Weights of a small mixture-of-experts language model, trained from scratch on English Wikipedia.
Size: 11 layers, width 128, vocabulary 4096, 10.3M parameters.
Below are experts of layer 7 (counted from 0) of a mixture-of-experts language model. Rows are named router (the router's row for the expert), gate (a neuron's input weights, with its number), up (a neuron's input weights, with its number), down (a neuron's output weights, with its number) and show model dimensions 0-127. Each number is 50 + 10 x the weight over its row's rms, rounded and kept within 0 to 99.
After each expert's rows: "gets" lists some tokens that make up at least twice as much of what it gets as of all text; "comes before" lists some tokens at least twice as common just after its tokens as in all text. This comes from a sample of Wikipedia text that the model never trained on. Tokens count by the router's weight.

# expert 40
router:31 47 63 50 61 61 71 40 45 66 31 45 57 44 51 57 58 57 35 35 46 47 53 45 43 39 41 45 57 68 65 66 67 49 50 43 49 55 59 57 38 44 66 43 52 49 62 70 58 56 46 31 70 54 47 62 59 43 53 53 52 33 27 59 48 72 64 45 44 59 49 44 38 57 44 52 59 47 48 42 41 37 67 57 57 61 50 46 53 36 51 60 58 47 44 44 48 57 65 61 65 43 61 33 48 46 43 37 45 57 41 65 69 43 52 45 58 38 51 48 38 51 45 45 38 39 57 45
gate3:40 50 55 53 40 51 52 51 41 60 40 65 48 38 49 65 21 41 48 46 41 47 49 50 41 53 44 71 61 44 57 58 45 36 46 44 46 57 51 65 54 41 52 54 63 50 61 56 63 44 42 39 60 41 43 35 54 61 41 50 58 61 40 35 48 56 49 51 47 49 39 47 36 62 30 67 76 45 58 52 58 56 29 72 39 46 31 48 49 51 52 48 36 64 50 47 41 32 54 49 43 48 68 25 49 53 48 51 43 50 55 46 71 52 61 39 33 44 38 39 42 46 53 45 40 47 35 39
up3:37 45 29 58 39 35 47 50 57 43 46 72 43 54 54 52 31 54 46 37 43 60 50 53 47 47 38 63 60 50 50 40 48 55 48 55 51 68 49 76 53 39 49 57 48 50 45 52 49 51 65 43 43 45 48 52 49 56 59 47 46 57 41 44 36 49 44 43 51 44 64 58 55 47 24 49 64 24 54 38 59 50 49 50 39 60 26 57 50 65 44 63 45 70 52 49 67 51 54 47 35 56 66 42 52 51 41 46 31 53 57 64 57 51 55 53 26 43 66 57 57 45 34 58 53 50 78 46
down3:35 46 69 51 60 37 61 60 47 50 58 48 44 55 44 42 44 51 71 56 60 54 48 48 30 42 46 47 42 49 33 37 55 53 56 27 40 45 53 53 49 55 33 63 43 47 55 32 59 47 60 48 54 56 56 63 55 44 64 35 44 47 52 51 51 54 61 58 53 36 47 52 65 34 52 53 41 52 54 47 47 51 43 57 48 47 58 46 51 39 52 36 61 20 42 52 78 56 59 47 48 52 50 45 69 69 58 39 66 45 25 55 34 42 33 36 41 45 53 38 46 70 51 44 43 51 41 62
gets: "1", "2", "3", "4", "9", "5"
comes before: "9", "0", "8", "2", "1", "5"

# expert 26
router:48 36 59 33 44 43 64 45 38 62 48 39 71 47 61 59 67 64 49 37 35 36 51 34 54 42 47 55 61 45 53 64 75 64 36 40 52 50 64 68 47 32 54 45 56 37 57 59 43 45 45 35 62 52 43 60 59 41 68 54 54 27 40 61 61 69 57 50 50 55 40 51 50 51 60 62 52 48 42 40 49 36 61 44 51 46 68 42 55 59 59 48 52 39 46 52 56 56 56 66 52 54 67 45 66 46 39 46 51 58 49 61 53 44 58 40 60 52 70 52 42 46 51 38 61 47 65 39
gate6:64 42 48 59 46 66 39 47 36 34 39 55 60 46 68 47 54 42 66 38 63 41 52 47 52 74 72 51 51 60 49 67 53 56 44 53 55 54 61 44 55 37 61 56 40 59 49 49 57 38 53 49 55 44 56 70 58 46 59 33 49 68 47 61 53 45 45 34 47 59 37 53 32 48 64 50 58 59 34 29 60 42 45 49 55 56 31 53 59 52 65 39 53 47 57 61 50 43 62 64 50 54 36 54 34 54 43 66 49 69 62 46 44 56 27 46 50 36 49 47 43 59 55 45 67 40 52 59
up6:56 40 50 51 14 57 54 40 58 46 51 50 35 41 38 40 66 69 59 43 46 48 59 46 72 38 47 33 53 51 48 37 45 46 58 59 51 54 37 43 70 50 36 50 51 44 55 57 54 46 47 57 60 44 64 42 63 56 45 55 56 40 44 51 59 56 61 65 49 28 48 48 60 47 28 42 47 52 53 48 47 48 54 41 51 50 30 50 56 53 36 63 57 44 55 43 51 49 59 26 50 51 63 47 45 50 51 50 67 36 42 51 61 56 51 36 40 69 46 45 38 38 68 35 49 30 38 38
down6:61 42 41 47 42 48 62 35 59 54 66 40 30 34 31 57 48 33 50 34 64 57 67 54 45 40 55 50 37 43 62 57 51 40 48 58 67 50 60 63 59 56 55 57 48 35 47 45 63 66 55 47 40 61 48 60 48 49 73 51 52 42 71 47 48 62 48 56 46 63 46 50 56 55 45 40 31 60 37 27 50 49 54 44 37 54 45 37 61 63 37 62 50 63 58 27 52 36 55 37 48 55 52 40 52 68 54 47 44 39 66 37 50 59 52 63 42 45 50 40 57 44 41 61 59 44 43 48
gets: ",", " and", " was", " is", "s", " be"
comes before: " the", " to", " of", " a", " in", "ed"

# expert 10
router:46 43 54 50 53 58 58 40 33 63 39 48 68 52 57 64 58 57 35 51 55 41 59 46 52 47 44 41 54 64 70 58 52 46 39 33 42 43 57 64 31 41 59 36 54 44 58 65 54 62 41 29 60 55 43 57 63 46 45 61 64 38 42 50 58 59 65 33 49 52 44 53 29 60 55 44 64 53 45 42 36 37 60 36 58 51 50 60 52 34 45 56 57 43 47 39 65 64 67 57 59 40 53 40 60 32 38 47 55 50 34 65 59 43 56 53 62 35 59 69 37 52 56 52 51 34 46 51
gate8:46 52 36 42 60 47 46 47 50 47 22 45 59 52 43 60 52 64 46 67 33 41 38 42 54 62 47 57 37 33 56 65 45 45 50 40 52 38 61 35 30 69 54 54 65 55 55 28 55 57 47 42 44 51 52 51 63 50 46 46 49 51 66 55 55 60 44 35 41 54 56 62 64 40 49 38 75 43 50 46 45 53 48 53 59 55 56 59 65 48 35 59 46 42 44 40 51 34 64 65 52 40 62 74 52 64 58 43 55 47 48 44 53 45 52 42 52 42 32 59 45 51 44 46 57 71 43 26
up8:44 44 75 49 42 56 64 52 48 50 46 51 53 43 45 41 53 26 30 48 42 55 54 38 46 42 44 46 41 56 53 49 49 49 45 52 65 54 37 52 44 31 53 49 43 74 48 69 31 45 65 41 62 35 51 48 45 53 43 43 46 25 46 57 46 37 37 57 44 35 46 45 58 47 43 50 54 61 60 40 38 53 22 46 49 32 43 38 57 46 38 54 50 49 64 62 30 70 63 54 65 58 61 42 53 54 49 55 51 49 46 62 48 57 36 47 48 35 61 55 47 28 53 62 42 53 48 38
down8:60 31 48 58 43 54 58 59 59 63 29 45 42 41 46 35 41 38 42 35 50 51 44 62 48 41 23 39 53 45 43 43 47 32 33 39 70 41 45 36 49 51 57 31 47 55 52 61 43 46 39 47 45 57 42 42 38 63 47 54 44 24 47 42 42 49 47 44 42 28 26 68 58 52 48 37 59 52 46 49 41 50 38 51 41 40 44 37 59 38 53 53 39 63 32 41 41 51 60 51 67 43 59 51 61 42 48 38 43 56 34 39 52 40 65 59 54 58 48 60 48 49 47 43 48 55 62 50
gets: "2", "0", "1", " ", "9", "3"
comes before: "0", "1", "9", "2", "8", "5"

# expert 8
router:37 40 51 38 47 67 56 49 48 66 38 29 58 44 60 74 53 51 45 46 46 41 59 30 52 54 51 45 41 60 48 67 62 65 52 50 40 42 54 59 33 33 57 50 64 51 66 50 40 49 44 40 56 63 40 54 59 60 49 54 56 49 53 54 58 55 74 37 30 49 44 37 48 43 45 57 40 51 30 47 38 50 61 53 48 58 58 35 61 42 67 50 57 32 36 44 51 66 44 60 39 59 55 52 48 50 45 53 43 55 46 58 76 47 61 38 55 46 58 58 38 52 32 44 39 56 60 35
gate2:57 47 39 49 52 45 50 51 53 49 53 52 34 47 40 43 31 59 57 39 64 56 61 44 49 42 48 43 56 66 59 55 55 58 62 42 49 49 54 53 54 41 59 57 48 64 46 40 47 42 57 49 51 55 56 64 56 27 46 50 44 37 58 48 38 51 64 53 50 65 25 34 47 47 52 76 46 48 55 48 65 53 50 55 47 56 46 57 56 66 57 46 34 73 63 56 26 28 32 44 55 45 43 48 45 58 59 52 46 70 43 48 44 52 63 53 51 58 54 69 45 74 50 59 48 62 19 56
up2:66 53 31 47 49 69 56 39 70 52 47 48 58 33 47 51 24 43 61 36 64 53 60 45 59 47 47 44 48 60 76 40 50 52 45 64 42 57 42 59 48 56 53 66 41 53 54 39 51 34 50 45 47 64 55 56 50 61 53 45 49 59 59 56 62 63 75 48 52 51 28 40 35 63 56 56 55 58 51 39 35 60 53 44 53 69 41 69 57 49 66 48 51 61 41 48 51 43 42 50 42 64 42 60 29 49 59 54 46 67 43 54 43 44 62 52 40 37 47 64 54 51 52 45 44 49 31 49
down2:51 65 47 53 32 48 50 63 45 60 55 40 43 72 43 46 43 33 48 66 56 48 46 50 58 57 40 58 30 56 25 61 47 60 53 71 44 60 51 66 52 44 65 41 36 48 57 40 60 58 53 60 49 53 70 57 44 46 50 55 43 47 49 38 46 41 72 68 46 51 43 42 50 45 67 49 49 45 43 58 34 62 63 44 38 61 53 53 40 39 40 39 47 53 64 53 43 58 48 56 41 61 62 65 35 47 51 56 72 46 33 63 56 58 61 37 43 39 45 50 43 53 57 45 53 71 37 37
gets: ".", " to", " |", " for", " in", "\n"
comes before: "\n", " the", " ", " The", " a", " In"

# expert 51
router:38 32 58 43 44 51 54 48 28 72 39 41 60 44 60 62 60 56 48 34 50 52 54 35 55 34 38 45 58 56 59 51 55 57 34 42 43 43 53 55 37 38 63 35 57 47 54 52 57 51 46 42 55 50 42 64 52 63 45 52 60 44 52 49 52 76 61 49 42 47 37 34 46 52 45 65 42 57 46 49 40 40 64 49 53 67 58 45 61 45 46 56 50 31 37 55 56 57 53 68 59 42 55 48 68 44 35 47 52 58 32 58 75 38 57 44 52 48 50 64 43 74 44 30 39 44 58 46
gate2:61 58 57 46 51 63 30 50 45 61 63 47 60 61 50 48 46 54 49 70 48 56 41 44 43 67 49 38 49 56 60 49 64 53 50 55 39 61 66 51 48 48 65 44 43 44 55 56 27 37 44 36 65 34 58 34 22 31 40 51 48 49 57 49 55 52 18 55 49 56 44 55 45 38 48 49 53 49 63 50 36 49 59 37 69 46 48 62 50 46 51 50 56 49 31 73 30 53 37 52 61 61 47 44 47 53 55 50 41 45 68 34 64 55 46 49 41 59 46 58 63 54 50 34 56 51 55 56
up2:53 69 47 42 30 53 42 66 59 50 56 45 56 48 64 52 47 67 48 73 42 52 47 40 52 47 43 57 50 60 35 52 57 41 47 50 42 51 51 61 28 52 60 67 45 34 67 51 43 55 47 59 49 50 50 63 44 47 33 64 72 59 57 49 55 37 44 60 59 57 47 60 53 36 38 44 43 52 58 57 50 38 38 45 53 38 57 50 57 58 26 48 55 50 57 67 43 63 34 53 49 48 59 47 48 57 37 45 43 36 47 26 45 55 40 38 28 39 41 76 49 58 56 54 44 36 61 61
down2:53 60 51 55 31 55 32 53 49 59 63 47 71 72 51 47 49 36 74 61 30 37 51 58 51 38 49 47 40 42 60 59 34 29 38 45 46 49 53 61 54 43 40 42 55 60 40 54 45 45 58 59 53 47 47 48 39 50 43 55 54 33 42 53 54 77 59 38 61 58 51 71 52 59 45 65 67 41 51 43 60 50 54 26 54 41 54 33 53 56 51 48 50 57 52 69 37 64 46 49 44 56 66 56 50 53 60 51 49 42 59 46 52 34 51 44 49 60 37 62 55 49 39 51 46 29 56 61
gets: " of", " in", " to", " for", " on", " as"
comes before: " the", " a", " his", " an", " he", " its"

# expert 63
router:43 53 67 39 59 51 62 57 33 61 44 39 66 48 56 65 71 56 42 37 45 40 58 34 53 35 31 55 57 56 56 59 67 57 46 45 43 47 49 61 52 42 50 43 64 43 56 51 36 58 44 40 61 55 41 52 58 42 50 68 45 40 43 52 64 52 61 46 46 48 44 51 37 39 49 58 54 60 45 43 42 34 56 53 51 43 72 38 47 32 53 55 68 34 40 45 65 54 56 70 50 29 65 47 61 41 41 37 44 57 41 53 62 48 58 37 42 49 66 45 56 53 34 38 33 41 67 50
gate7:36 63 61 52 40 31 54 39 56 62 32 47 57 51 44 56 63 65 36 44 46 39 47 53 62 35 60 43 44 58 60 65 53 43 43 58 36 40 42 48 65 51 62 64 62 46 50 62 38 60 53 43 59 37 38 51 55 65 62 49 57 49 64 44 52 67 49 58 54 32 32 39 47 59 52 40 55 33 44 31 51 64 64 58 41 57 47 43 56 61 43 47 36 55 49 59 51 54 47 57 40 60 42 48 43 34 50 50 51 52 30 41 46 78 52 67 25 40 60 57 42 53 39 46 48 56 52 54
up7:43 46 45 51 41 53 29 62 58 38 54 56 37 58 37 49 35 45 56 52 59 56 58 60 33 39 43 46 41 44 46 45 39 49 62 49 62 48 43 64 40 68 52 50 47 33 48 67 45 36 72 39 40 42 49 73 50 48 47 51 57 59 47 48 53 32 45 55 37 57 57 60 68 53 53 43 74 51 47 56 42 53 37 42 62 48 53 48 30 41 39 60 47 39 51 39 56 69 57 39 74 50 49 50 51 64 41 38 38 39 58 57 53 49 53 47 61 51 57 55 45 77 63 69 51 60 55 44
down7:62 40 65 61 62 49 36 55 42 64 55 54 41 61 36 45 49 60 51 31 49 44 41 51 43 63 40 53 66 59 46 58 48 54 63 43 57 56 52 67 45 58 58 33 51 52 67 51 37 51 41 62 38 74 42 51 44 52 58 57 31 47 54 50 62 31 42 61 45 48 51 50 46 34 38 46 59 74 43 53 49 48 43 63 62 56 45 70 45 55 48 59 47 55 51 46 57 34 49 58 58 29 44 30 56 38 40 56 42 33 64 65 53 54 43 59 58 50 56 56 39 42 39 66 40 36 62 55
gets: "ing", "ed", "s", "es", "ers", "ated"
comes before: " of", " in", ".", " to", ",", " by"

# expert 60
router:40 44 58 32 43 52 59 56 35 58 48 43 62 52 50 55 51 54 29 38 49 32 72 31 60 40 37 42 45 59 50 63 55 58 44 48 41 32 54 63 44 46 60 55 66 46 56 59 56 49 39 37 68 70 46 63 62 51 41 73 55 44 44 57 65 57 74 44 42 44 45 47 54 46 47 52 48 51 48 46 37 50 63 51 60 55 66 26 64 34 51 54 56 37 47 48 56 53 47 71 55 46 59 40 53 48 35 32 39 51 48 59 56 49 49 35 56 49 47 56 48 66 49 47 42 45 49 29
gate2:54 39 83 49 30 57 48 53 51 59 60 44 31 58 56 55 60 33 49 49 65 46 40 53 63 45 61 48 40 57 52 47 66 59 46 54 45 50 43 52 39 56 47 63 55 33 40 71 47 41 36 56 66 52 46 68 39 66 46 58 57 50 54 55 36 44 40 60 47 43 72 54 57 51 26 40 56 55 45 61 37 58 39 51 46 48 51 68 31 56 37 58 55 54 68 43 61 50 43 44 67 55 54 54 39 53 44 58 57 44 52 31 48 55 40 46 44 63 53 45 65 36 55 64 46 45 61 42
up2:72 48 53 58 59 61 65 61 52 63 45 46 56 55 47 42 45 56 36 53 50 50 50 52 61 56 57 55 36 42 57 59 53 67 55 37 57 48 46 48 37 52 69 55 51 31 42 57 47 48 68 47 62 51 46 63 36 48 35 43 62 63 44 54 48 55 59 67 50 44 58 51 43 45 37 37 45 51 45 49 42 43 47 57 36 28 67 52 45 35 35 51 52 57 42 42 62 46 40 44 59 50 62 47 43 55 61 52 56 41 40 52 72 49 59 59 68 54 39 76 62 45 43 48 49 66 86 55
down2:53 54 53 59 53 42 47 60 54 51 44 56 60 50 53 70 49 46 39 54 40 41 44 44 56 65 59 50 71 41 49 55 45 57 58 57 48 28 45 31 54 44 64 50 51 54 47 66 49 44 56 46 43 44 47 46 30 37 52 36 57 37 28 40 69 48 52 46 71 64 46 65 58 30 52 40 63 69 44 56 56 40 45 58 42 58 59 52 66 55 68 51 58 67 25 48 47 58 52 54 36 42 47 49 41 78 49 56 37 43 65 69 47 56 56 48 39 56 62 59 38 44 49 51 54 59 55 52
gets: "\n", ".", " he", " that", " have", " it"
comes before: "-", "\n", "|", " been", " was", " The"

# expert 41
router:51 53 59 48 57 65 60 54 62 56 42 41 54 52 58 52 48 58 40 33 54 39 66 40 48 51 43 46 62 57 61 60 35 44 28 44 54 45 67 58 31 38 57 52 57 55 50 57 61 55 38 37 63 73 50 54 62 57 63 64 49 30 48 48 64 52 63 35 32 41 42 33 43 52 40 53 49 59 53 44 42 44 52 30 68 43 52 60 64 31 54 49 53 47 43 35 58 54 52 73 48 40 58 35 48 45 56 52 46 56 41 59 57 57 57 36 74 43 54 57 57 47 55 54 30 42 47 46
gate7:57 47 63 54 49 43 59 55 53 37 27 54 63 66 45 64 36 47 47 45 64 48 44 49 60 61 59 61 33 57 45 61 37 32 33 45 40 28 43 52 25 45 66 52 52 57 34 40 62 37 35 32 55 67 46 41 50 52 55 68 55 63 55 59 45 40 51 50 49 49 44 39 33 44 56 43 63 46 51 56 48 52 63 51 50 49 50 39 57 46 50 58 45 47 63 52 60 54 46 53 42 35 58 35 60 51 71 48 69 51 40 48 56 61 61 46 69 37 57 48 37 60 46 63 37 61 47 57
up7:45 54 48 50 51 53 45 68 68 43 42 49 51 53 36 56 47 45 40 52 42 46 52 56 57 49 38 58 68 57 70 42 68 43 30 54 58 62 57 38 55 38 56 55 31 64 67 45 29 42 45 66 61 53 40 64 55 74 47 39 42 42 69 64 61 29 52 35 51 53 60 55 52 46 47 53 50 48 52 36 45 34 55 65 48 32 54 61 47 61 39 47 45 62 45 49 48 78 50 52 47 63 50 41 43 41 48 42 47 37 62 55 41 47 32 54 56 52 58 65 63 54 58 62 45 62 46 56
down7:39 66 50 61 64 54 44 37 56 48 42 47 58 41 56 64 55 55 58 54 49 48 58 48 62 54 48 45 45 44 45 41 43 36 54 51 54 58 56 49 64 43 49 39 57 38 55 52 60 26 47 40 32 79 54 44 46 56 61 67 37 54 77 57 35 56 55 60 54 51 55 56 51 68 65 42 56 29 58 55 52 60 50 48 68 32 53 44 54 41 40 52 69 51 44 42 41 25 55 37 43 41 57 33 69 46 43 70 63 53 67 53 39 45 42 60 62 40 58 54 52 54 49 54 47 52 48 52
gets: "\n", "0", "==", "r", "I", " al"
comes before: "|", "-", "=", ":", "S", "hyl"

# expert 7
router:45 47 56 45 57 51 54 55 46 52 37 45 65 54 64 56 67 46 42 46 38 42 64 48 48 49 39 58 47 65 57 50 44 38 44 44 48 45 52 63 41 50 56 47 61 31 55 73 62 45 51 46 45 52 46 60 64 51 44 63 45 42 45 49 59 52 63 31 36 43 41 56 25 42 49 59 74 71 52 48 37 40 47 35 51 49 57 59 53 46 41 69 58 36 43 63 59 61 56 74 53 33 60 46 61 39 46 55 50 55 36 53 60 36 58 43 71 47 51 58 52 59 42 44 20 47 56 56
gate11:53 51 74 32 47 27 39 41 44 69 54 33 58 42 29 60 40 47 52 51 52 49 43 43 49 45 44 62 55 55 33 47 52 53 39 43 49 59 66 57 23 52 64 41 50 55 45 41 68 43 77 47 68 55 44 42 53 48 51 26 53 48 42 59 55 46 51 43 62 51 49 40 43 43 52 51 60 30 48 30 36 58 55 49 62 56 64 49 42 51 58 44 47 38 36 49 51 42 46 63 46 51 49 40 51 46 50 37 42 43 30 52 53 53 68 58 57 58 46 51 25 50 46 40 60 51 55 42
up11:39 43 68 47 60 53 61 42 49 53 48 55 30 47 37 32 38 44 42 40 41 34 48 32 52 39 45 49 59 59 55 65 49 52 54 52 26 50 51 60 41 46 62 52 45 52 53 56 40 48 41 55 53 58 46 65 52 45 56 53 51 58 53 71 49 72 30 58 47 49 47 27 55 31 32 50 60 54 45 50 56 51 34 61 45 55 58 57 57 52 49 57 48 52 53 50 44 36 44 59 37 61 55 65 29 54 56 26 61 60 32 67 50 49 63 34 45 45 38 56 38 35 37 47 62 53 41 41
down11:44 34 40 55 47 50 58 53 43 52 52 41 55 59 44 67 52 57 42 63 42 50 57 53 68 46 63 48 37 44 56 53 60 48 41 62 53 53 49 38 51 44 53 52 27 52 51 42 56 75 53 56 54 46 44 39 37 60 36 55 45 33 39 37 74 55 52 51 53 48 39 70 62 67 44 45 41 51 28 59 42 63 64 38 54 44 54 51 59 42 52 48 32 36 51 60 50 38 51 57 41 82 55 56 47 55 41 52 43 56 63 54 63 48 71 38 46 52 36 43 48 58 44 37 64 59 46 31
gets: " in", " to", "ation", " of", "s", "/"
comes before: ":", ")", " (", " of", "^{", " zone"

# expert 19
router:45 39 53 29 48 64 53 46 47 59 41 35 66 50 55 67 55 47 36 40 51 50 58 36 41 50 52 36 60 62 55 63 57 64 32 49 42 41 54 58 36 48 56 55 63 39 67 58 52 63 43 37 57 54 40 58 72 67 63 57 57 46 41 54 54 54 64 40 37 42 41 33 46 61 51 46 63 47 36 45 36 50 64 45 66 57 61 34 60 30 66 55 48 39 49 42 53 63 51 65 66 50 53 41 46 42 38 44 40 52 47 64 61 49 53 40 55 41 62 59 43 69 39 48 48 51 51 34
gate7:64 41 64 52 42 60 66 65 50 55 48 71 55 57 47 38 61 54 37 57 54 49 62 34 59 47 61 44 41 56 57 60 57 76 40 50 64 61 57 52 55 47 46 52 59 51 56 52 46 51 57 55 41 63 56 40 55 48 48 57 72 34 65 46 52 48 42 43 43 53 50 27 52 45 26 52 50 33 69 50 32 33 40 35 53 48 47 52 52 53 39 69 49 36 48 51 51 52 61 29 45 36 41 38 60 44 65 62 39 56 59 61 54 61 51 50 51 37 61 37 51 46 51 41 38 56 33 45
up7:57 40 63 56 45 66 59 55 61 59 60 55 36 52 39 48 55 43 52 31 44 38 56 54 54 33 43 56 60 53 68 54 67 61 34 39 46 41 63 61 53 58 75 58 52 48 40 54 45 45 45 55 39 51 37 59 36 43 34 62 64 33 46 37 57 44 27 42 48 44 44 39 48 56 50 48 41 54 43 51 51 57 61 27 37 56 39 42 58 64 44 54 61 59 49 56 48 46 58 51 40 37 45 47 58 47 54 53 58 45 47 56 50 72 34 38 45 43 70 47 60 52 70 51 37 44 23 51
down7:59 38 48 56 51 49 47 49 50 61 30 47 53 39 52 53 47 26 59 43 57 37 48 49 52 54 46 35 49 62 38 38 48 60 37 40 34 50 55 35 65 51 62 48 41 59 45 30 66 41 59 60 55 64 46 48 49 52 53 61 41 41 44 68 40 35 54 59 57 33 42 45 71 51 49 40 49 45 46 47 38 53 32 26 45 58 54 47 65 35 63 43 41 45 36 60 41 29 44 42 49 47 62 51 43 49 65 54 58 55 36 43 35 54 56 49 41 39 52 40 46 66 44 29 49 44 26 47
gets: "\n", ".", "|", "==", ").", "\"."
comes before: "\n", "-", "==", " The", "|", "The"

# expert 50
router:52 44 49 44 52 66 61 52 45 63 33 39 45 56 55 63 57 56 36 42 59 42 61 56 31 41 41 47 66 67 60 50 45 28 46 36 53 50 58 54 51 33 59 33 61 55 50 57 44 45 42 44 64 64 50 56 64 52 51 52 53 40 37 53 54 66 67 35 48 48 34 49 33 53 46 56 52 50 49 50 49 45 53 57 46 55 62 49 61 39 54 66 52 44 43 60 63 64 62 66 62 47 61 46 59 55 39 51 56 68 25 62 56 38 59 36 57 49 60 68 49 67 61 35 31 43 44 38
gate2:59 44 42 60 55 42 57 62 41 62 60 47 69 53 38 46 62 31 53 47 35 63 54 45 59 45 44 63 68 50 40 51 53 56 46 39 45 44 49 32 58 60 64 54 62 58 41 53 67 60 32 38 65 49 55 38 48 45 29 68 51 46 41 40 49 53 59 28 60 44 40 58 61 48 40 58 60 59 57 56 56 53 40 37 45 48 50 58 36 41 60 42 53 40 43 42 62 52 21 48 42 48 58 58 49 45 49 59 55 52 42 55 55 71 60 34 64 38 54 40 64 60 63 40 29 54 46 46
up2:58 34 66 39 47 54 47 41 48 72 57 58 53 47 51 49 48 56 25 61 47 45 51 55 53 70 58 64 56 48 53 40 60 64 38 55 46 58 61 50 30 58 42 57 59 50 49 52 52 36 41 37 56 45 43 53 43 44 43 67 50 28 63 62 47 32 43 49 40 54 61 55 45 54 59 49 45 38 37 39 49 66 46 35 44 43 42 55 69 54 50 52 41 39 45 44 66 47 64 44 39 63 49 40 53 55 26 44 32 54 54 52 69 33 57 54 65 53 45 31 48 63 42 50 70 54 49 42
down2:61 35 55 45 46 61 52 72 42 26 40 48 45 30 57 35 52 41 58 48 64 60 52 45 50 51 39 55 40 59 65 49 54 52 42 62 41 45 23 60 56 49 49 45 50 45 61 56 45 43 55 41 32 53 75 51 54 53 67 70 57 50 67 55 61 41 69 51 64 46 37 37 47 47 44 57 52 41 44 56 53 50 58 44 55 63 46 55 53 54 32 42 59 62 40 50 52 16 47 51 64 59 43 44 43 33 52 45 53 45 38 40 56 51 34 59 46 43 38 55 60 51 49 31 44 45 48 55
gets: " in", " |", " of", " on", " at", " t"
comes before: " ", " the", " a", "″", " −", " +"

# expert 58
router:41 41 53 40 63 58 61 31 54 48 27 35 65 54 52 52 65 56 35 47 53 43 60 49 54 53 41 47 49 70 60 48 36 49 26 44 52 50 56 53 35 44 56 32 53 46 51 65 63 52 43 33 42 56 52 59 57 55 61 77 45 31 45 50 63 49 53 33 41 51 36 39 32 49 53 58 62 61 51 44 47 49 45 30 50 47 62 42 50 32 54 57 55 32 52 45 60 53 55 63 55 40 55 41 55 33 50 46 51 54 39 59 52 40 70 42 67 49 56 58 49 54 50 49 29 35 44 55
gate7:38 58 54 67 48 42 46 35 39 41 39 57 40 57 45 49 56 48 43 61 68 58 39 37 49 66 68 43 48 63 55 32 43 46 46 48 71 50 59 55 43 70 28 47 49 44 48 62 71 62 44 57 59 52 49 63 38 55 29 58 42 48 51 56 55 44 36 42 51 32 59 59 49 44 46 59 67 47 38 51 35 57 45 51 58 47 59 53 32 54 57 53 52 59 52 57 57 46 63 44 58 49 52 61 55 55 37 49 59 50 60 73 67 42 43 48 62 52 57 55 59 48 60 23 30 49 58 39
up7:64 51 52 42 45 51 50 47 55 64 54 51 69 44 53 36 45 63 40 47 38 40 29 27 45 31 48 39 54 47 41 47 62 51 44 46 40 47 35 46 59 43 47 51 56 56 37 41 35 38 58 35 36 42 60 40 61 32 51 53 61 41 46 57 31 40 66 55 51 58 54 45 42 48 41 43 35 60 37 61 40 64 65 41 49 34 44 50 49 48 56 50 75 44 53 53 51 63 43 56 53 61 55 33 22 50 51 49 57 42 45 61 38 38 54 44 40 46 28 55 61 44 55 57 49 57 35 60
down7:54 57 55 51 64 63 42 63 45 38 41 42 39 66 45 58 64 46 45 61 58 49 66 43 51 48 78 57 38 41 53 51 41 43 49 59 56 44 29 52 50 57 43 67 56 45 59 55 47 51 51 74 44 51 51 58 64 65 48 61 51 61 54 41 69 64 51 50 55 47 45 45 34 46 59 53 33 58 31 52 41 33 39 48 68 48 48 60 59 39 50 55 44 67 58 41 33 32 58 35 45 53 45 48 41 32 49 48 54 78 51 54 39 49 55 44 42 70 53 57 28 48 49 49 39 50 51 55
gets: "-", "S", "===", "==", " In", " ("
comes before: ":", "\n", "-", " information", "hyl", "imal"